config = dict(
    n_layer=9,
    d_model=256,
    d_shared_expert=128,
    moe_layers=[1, 2, 3, 4, 5, 6, 7, 8],
    n_head=4,
    init_std_qkv=0.0339,
    init_std_o=0.0421,
    init_std_down=0.0486,
    lr=0.0102,
    schedule='wsd',
    batch_tokens=262144,
)
Below are experts of layer 3 (counted from 0) of a mixture-of-experts language model. Rows are named router (the router's row for the expert), up (a neuron's input weights, with its number), down (a neuron's output weights, with its number) and show model dimensions 160-191. Each number is 128 + 32 x the weight over its row's rms, rounded and kept within 0 to 255. Numbers have three digits each.
Before each expert's rows: a language model's description of what the expert responds to. This comes from a sample of Wikipedia text that the model never trained on.

# expert 51
It responds to: Of and quantifiers
router:071158101117112149131109210150096135102152116115160121165153105163120095162188134147166139169130
up0:137092110115099153073080141103180128116107139164116102056119126121154111171120075112130126135155
down0:050143168083069137136144118127105127180143147123097065138120103130074128118149166143141166110138
up1:142096136112095123127136105123176111125099072100120132192135090159128131149100065127126074168153
down1:114136075090130124122157193152132097080153168153181131142181120104172104077130137135127154152163
up2:160101125154168118144135079120134108077101119126178137114119125131126135085105116122097117175086
down2:066177159145107096101114140116094139137100098093140133106130153144087151134081176076116063105141
up3:108144154183118133094157090167126147144138140119152145085123074068138075143130114112093110131120
down3:160081083107144098059087089119108097121131156060143077092134156119180105113091145151127090113146
up4:145137097122110191113170150082100145084157134122143114118135139172126151103182108111068144155139
down4:140111085180118160123058132128077120144121143075128196147115094113145154127064071125154150156099
up5:071134092118151127113142173097145093099216154115198105189125140131158150103077160156175066121077
down5:176111109103098133180124094152121136168078108185125153102161107188068107107164126150084102148181
up6:111139078090180118138134152080105101084147168126119117116124118071105124121142138112192061134104
down6:095130141120097133111075089123107078099099082126156113147112114089173125071093121101095138117129
up7:139152166118050122115187133150191113157187109146130126156126212141094100138112163108173149139118
down7:088168142168202113145110162116130145099092109099118100096220060124161086106119110165120170128102
up8:148160158135098109079123157102075107095140092150099176106137069096124097084099143135136114158127
down8:120138098150094106147180110172148174128130086132155117144166136115106110161147135136109094090146
up9:133125115154112136075131167106083097135176156182153150110111151106147091099088095129201142166142
down9:164053152154151152202155140186174145121122070087133119074122111138136116149171103142135120084173
up10:120153078166185130102144162101185127113130109090065104133142081122144133155118120119134158107096
down10:043091127126086161153134099103101127052140074166145143160062115116164117122091161101135132143102
up11:201096115109167121059110116123140146116114116107136173167092112129089134131159128205196154113141
down11:113112141152114152100136109154151093061141123117116101151222057094126201107106134072142075123153
up12:097177130176140080185082113130187217092100115151122138153110118090191134177140098130165099166155
down12:166079090154161206175099115121130089147063100148120179162090113141097066148152074173155153186117
up13:202148105120130142127167091162169116097101093122190104138118114099134149175117128132140185094127
down13:112167107137132109160116186121147169142127126126114107103037074126126147130127105143155073151152
up14:095140164150103141107154135076064108146140165142150113141172113112104147131160141041090148121108
down14:133127159123159158087116091170189113076076115162131167092064133086180146152120142177141131074049
up15:144123112090137153172142039140109178106131133081065106138187133107134141171097136154114120109071
down15:133120092160067084103096170135133077090114098150119141150114184187091163083148158142140166171144
up16:109096126148092157161101161096103073180104179081128150145116093100195156166110112168164133158149
down16:120123132167137084145114087141138122167122122164152166135110140175090140078121182127164089117122
up17:147150113162184099104133151116118140123161134162131119112167118177158162141067090098157199139123
down17:147151190119162056134165129120128096123137111152124198146124161130123117058168164126102139124099
up18:157094167080087111137128159118190116063139095137111083137169140143124141088063142134155177118213
down18:083126109119140108083138186099147143146113119122125107131141114085178124106130163146092153081117
up19:084186115083127141162126115108088166152196087104130173136106115124171090083159217100080109148131
down19:149114128111099146155111149135128064076098082109132120130123111185092148176194091160130131115129
up20:162178108195098165138114092085123174117153114094095073119162148129129172066138117147126185146138
down20:154096118123086085095160149123144161140140125136153147106074140121114124120134197094162131186088
up21:135166176120134141089110114101106142116127153143139155176225140121131132157157119119108115201121
down21:103140126121122126092137145147108133102118179097122128134108125049118131178095127155146127137210
up22:111131112113101166071187109170098096115136100145159142151109153099125137172145155107140186128123
down22:158170172072122117155122160119144137139073153069131163103131166146120141134118150113103069175192
up23:147094066126133136108079111090179188169161099111132184181166121106133124183068135141127080153124
down23:131148160182127095103136167151125114153153113144159049154120090131120152125118121115048126110158
up24:109170162159110113166129081143096130138145126110167130097140112113156131189102067122136112163080
down24:130129152190118089149115144111076091086093100162115130166170145097185114102105169191117199118097
up25:142160181163131192049129196128169123169149151124155070130120153160051138122116144079168097117170
down25:161136087116116120159088171136101143143128165100144109125130135068141109147142149122066087155099
up26:072082176104049085136181125099082151112132118124142222104117134097108167121095084107155084107129
down26:103086116202145129124092144163152066192142185109192108130135146091167153095208062130110110120172
up27:144133105120133148080109147146195193108143105141125118147142071077110142031130091064027214139103
down27:148099108119140154111158133139063116154119131050069116105147141121197127163136131122143115080079
up28:094110178200093067124120096118166087093170119124163162138167079121108154131134135082196121177159
down28:156091135141125151142086084145107157102064129114146161199150114161118113113139096091135111057101
up29:125113140089114198165081142168108181097111120157084117072136139130170141159162118115066087135153
down29:130120175136131111135124207095153108081127134164119120178148164175121100087168106176135097084113
up30:126122116139137111097132168095119095180147138157108141125049129152150151187142065114198133121121
down30:164124098105137101147171119150161158107118098140124122113180099154116068070161116163092125100163
up31:146137166117153182119164178137130165119118053118131206137144075092116162112109102141167072090116
down31:166165114132092110160138089090067062188107110200135123186155157145150093207137119139130153113147
up32:051138056073087091216082097167115127141127188104126122155092077133156086176149127084184138048143
down32:150070205146168129136126093181084106110135099129155102193123178154112116138139184150095123145090
up33:113123150177073141097090158083165185106136099187114076147150099142090168151129101172133185031059
down33:101105142131077122103121164131106123139067145112167092098128067203137063069094146126162143135153
up34:162144138130097188145169101111104156120160132075174100188156139093181135122232132090134190073130
down34:139167146171131135146170181105161153173142100090132166131074034100126114108086135091097104120167
up35:156156098104156108138084080108125115102160146140063139106131037131092110121126208186125145115133
down35:153107184148137189094166172128102124124109155095127085113076137160137164095135116073166109146180
up36:175149128132085110126102121123207093166150122035108177114093150128128143119190087119102103163125
down36:082125113108176115124121181102117095124055178156115200135066090155131110067143150138119090138155
up37:143088127132080112143145101112147199182119108080107072100152104159103134121161152166094111127115
down37:123127131081191094060124180082145099088109158099152090161110151148092131128120144178092151101106
up38:086117143072169066085154114072093121147136145137156109149122149105144162143128064089192113119082
down38:134121152094111114133118165196119162146134100142106108151183119127080128107115130137085103115130
up39:125103132096121088117141137142132165122181116118102148088097074106176139075122152065078113058094
down39:089162167106122165120105135098116185108127110128089133129105150105187060113129074072170154112145
up40:069112137117119163130085158104116083147146107125153147173144159056071162134105164092146174169056
down40:177101181113174110097206138128087177114089117112098100114106155157105113096161122164081126108140
up41:133122163169128171126119129191140121161152079149134142096117123167129130159100115142125121125198
down41:137167103136108135174136069099118075127121124116151105201134117159185126067177098102130121132122
up42:073158117145096135153155128079156200155150131120136093125126182124143112173152135129150125094119
down42:209139141098120111138102162101123078137122074109147163114161153144053152107112126122159166137086
up43:099136142124048175138093053146152156057112115131118099122151076109141154118088114060132121165109
down43:172152169192171080139127179094059123135172181159099099123068156133090144175157124187127115082160
up44:123147063166148107065140151131137166161106067086083128068167097070109158086166079166110168147147
down44:114138115146100121156078072095155119121071134079102136162077149169208111178117173096125125096136
up45:107078133117068104121077151184079127127072148174119125134132118166136079212116110142127106114082
down45:108138142149125124126087173143127112125183129103114091122136182162192175160067152114153111145149
up46:100131214136117113100123102136110155098172154108119143136205135053089072164132154143140145067113
down46:164127127080130154135142184180119137086137125123095097138124122137069140147157157131114153166144
up47:147152088131148169129141169135068092131072133162164137136113172163149135151174130149163137094118
down47:127154178178150193121136130141167146194223125090067148100160108135143106120123139087081186178129
up48:146066097092120137127168095128136134171162142125145088124098160162102085183130174121097100111130
down48:182138104152070121192174103151124137131113150130107150101150073122133153165157082152096153089185
up49:082172140115157129125066156134107133144172085157134126159087181133127149142166135097127113085139
down49:149121111150105173141107131088130082073092114164117136193149113121139067135100115187128143158140
up50:133155154187083169068193087094144092138148049161152121137145099138125128120133159142166124150185
down50:142113133079102136154093160075119145125133126110094159102116144138159111150104156178142171136149
up51:121143113057117109101121118064060078108128101128124138153135093101178101096140117134136144104152
down51:133086146176114180163130132118146155129125186074161044105114145048140120125102152166143167153097
up52:121176121157102146141120176097104098158149119134148180131143172110104119088116066106121159136063
down52:087095127056111091125115085160134176143103143095131131136113106120126131078141108128155062110155
up53:105155147085149088105131174122080082105173103174084197104169143163096138180134165087137135115143
down53:155105131177096145214141131141182164136095111068138077108129127116096139175123189066091097143173
up54:132144112172071110080103117132110145128134116132118151132121137141088154162166176134127171118124
down54:143081225172090089144131070094127084168097158147083136132151142102189149132151050137105121145101
up55:111156137174132141128133138135093123166112150132091131137143132163136137148114131153101116108128
down55:122138126093140148142124123202125113071127117118153131104095091116123090104137069144146089158089
up56:166134184085078057114120193193173107151141150161165175171166107109108161128113098178114140143195
down56:043157138110144127138114189168095141125104150122224185125105172146127098126125085120137157107177
up57:087152111096076147121097097086140129149136091140123126151073136115109146132154119197102167149111
down57:089116137063108118169139111156189118085070120146094126124119083162134138153110109038138119095120
up58:187149178205155138112133131057174138145080081143092134193145114087180137147138100088183156133137
down58:126084154131095047179122156148156086088136133108072159085145086155204079148169105102089157180125
up59:103175162099194087115124149112070087118118111147118156140068116162128130050133106071113114142166
down59:136153138164165091123135129198110160135109126179141129115183135102140103223148118128102082112107
up60:117103125145087146096109115152139109094144132172143111175161081118085172187110125079143110121113
down60:163128091132206120073151123123138156129126133080153135102123152120128113131134140169095115105135
up61:127087127106114188109105140147135109138206108092157120157114159122118130219144172076098086137105
down61:121052103117174151174125108171128131121075148142113149141117153163099104169138148162113123175124
up62:128159126132105151136197094146122063118114122142082122120124081121124119144152116123119126155146
down62:123120140115163095115141124190072153115163150161136093147123101123133177165085146159141108117058
up63:185155102044150163117106163113088120139124111111132123094134118101143143135120108127148144147115
down63:085066145067122128182117132083086109149110104105131132166184113122082176149172111094098168117136
up64:125137146133132118117149156187099129138147155135164155146147103123101083116122150099159110135152
down64:136156123149112085098179128192155115149083132123169104167125153147136199128153137050057112112079
up65:133178108141086137075133154098189147076084194114099185203123097120115181138054145112113108109095
down65:156174168073142159117165138089169178057141095049138109082133124098140102152160143130180149099138
up66:135160199093106147142172122146164105142178088159143177153120091127113124149133111093084057123111
down66:138094096122124112098090185085137142131114136137104103075156124136085125107113085130114164119037
up67:103086145160175160156075124047123110135110085168137125085096090168085119146115105195114112164071
down67:157199145061130094086117128107104158098140182107095145084149150080102069135080109091141130055145
up68:137200049138091162140151127149121088181109085137155100162163132096162116122131094121127108178125
down68:114084083137155118134109152157099140134137117134161080089128139119110150109151128091079149088114
up69:175133146093067142098123102147137131132211114147070101101084163096145155180119111090179119086146
down69:114165161148137154081115146155072125089133080155092123127108155165140129122152140181124196186167
up70:188113158102183145158214102157139150151157096131150104176145113138104095102177111104115163182166
down70:065142122067149096119118153121124189156169147114107159107140139117095147130142136146166144118080
up71:106112136136105149148177159150119096156174098102086131171129175168089084160146200123133200140128
down71:132178147140185136115064112064120117093095154114149143085113160162117122143117132094113125122126
up72:175095189153122096076118120162184149077155132118115121097112053076113112170062115153104168087143
down72:113182137113109155167145122108158137172109096179102164149157158123199130141177121082124094110108
up73:161177073099088135110142096075089087105130157138189112093139087134163133096111165161135159151089
down73:112114159160092124178104116183169110108143131144132107146114141155089126145148111110152154153178
up74:088095105096189158148196142173051123121131175175164136117107123119143099190185089094138088153123
down74:106112176151087149174122085120126138166103126070089171152145132128119182067068122114075208100160
up75:129131154025116116148175167083168102114133153142163118140154108062150136113112189137115174070198
down75:100083140080087121115061065132087105098160153107103148154132187103117143145147100052111119152133
up76:145105109092061143107106134155119174095145086150095063089158094132108134186073118124094059119110
down76:113122141136121136151122024152103102124151140093091229163103140094112157087159117149177178161100
up77:140103104126151139106113079156104127146154164193143078157116146177131165111139085128143148146133
down77:116133111153106165138170147079129135129169150172104152049107061154109120140135143132153165113165
up78:147168134130110141111189140113142116126143103133138101121168131193112141075100080120085215198179
down78:043133137176149108135103174112134135149085123135108155153169125099073103065158152203154087090173
up79:111138129143085151189145184095127176159146088109106116155127100110098138156037133122097157103124
down79:098088167122182107112102110116100137123122083132120131132066213136142143163157135166154119118143
up80:114145094090144186133075116129124117144085102106120126139127129134149113141127138101122188138137
down80:129100147149119119164177141126143110059122173126136094091125116138182173179136137166080103192104
up81:156122092146123178115110164171108115097126088160075147066152085142176040135121142121115163200129
down81:107157142102169155134145187083143117117174183158126175153189091132116103072130068114134116089156
up82:110157154120151148137167141097136102105157125149071129110066164173086128139061151100136136129179
down82:133110133140131159111097123135112162161089098129127078122166096088133135100170099084147167103047
up83:179176180150074097143148138166119108156073084114107117127113123137106133159099129161154085106107
down83:097092085175148128144075130097146140181160191100118150179133094110117131098111062182104159144150
up84:130105158145099099128155186054098136174123097111221117114109129069188092143144145162110073161169
down84:095103131124128130161112090184116140099171172139103101164151191127113103165133126166142117116166
up85:090111114112131130108144102122143122124145159131135101144136127140119134147141092111161171163151
down85:145123135142144180133118134088131135144161118131126137082090159149149066134134161084075129113129
up86:170116087110121159164085148057142132080138119097062126145154096130160141205080125169193082125080
down86:074119116089110172088210092102123129113141110126176102118101117114136145103117119133142143164168
up87:132143097158090119085057095122136119135033065133122088067160077120111136105097098122107179125172
down87:108110174084161094110126176171088157104157060080128148178085169157015087154085151122131094130125
up88:089080108131146096077132129123134168126157115142204127160212073198158142091112192127122145155067
down88:116122158140161107079144168121080159144112101050126082091135140158099097048131158129118101141103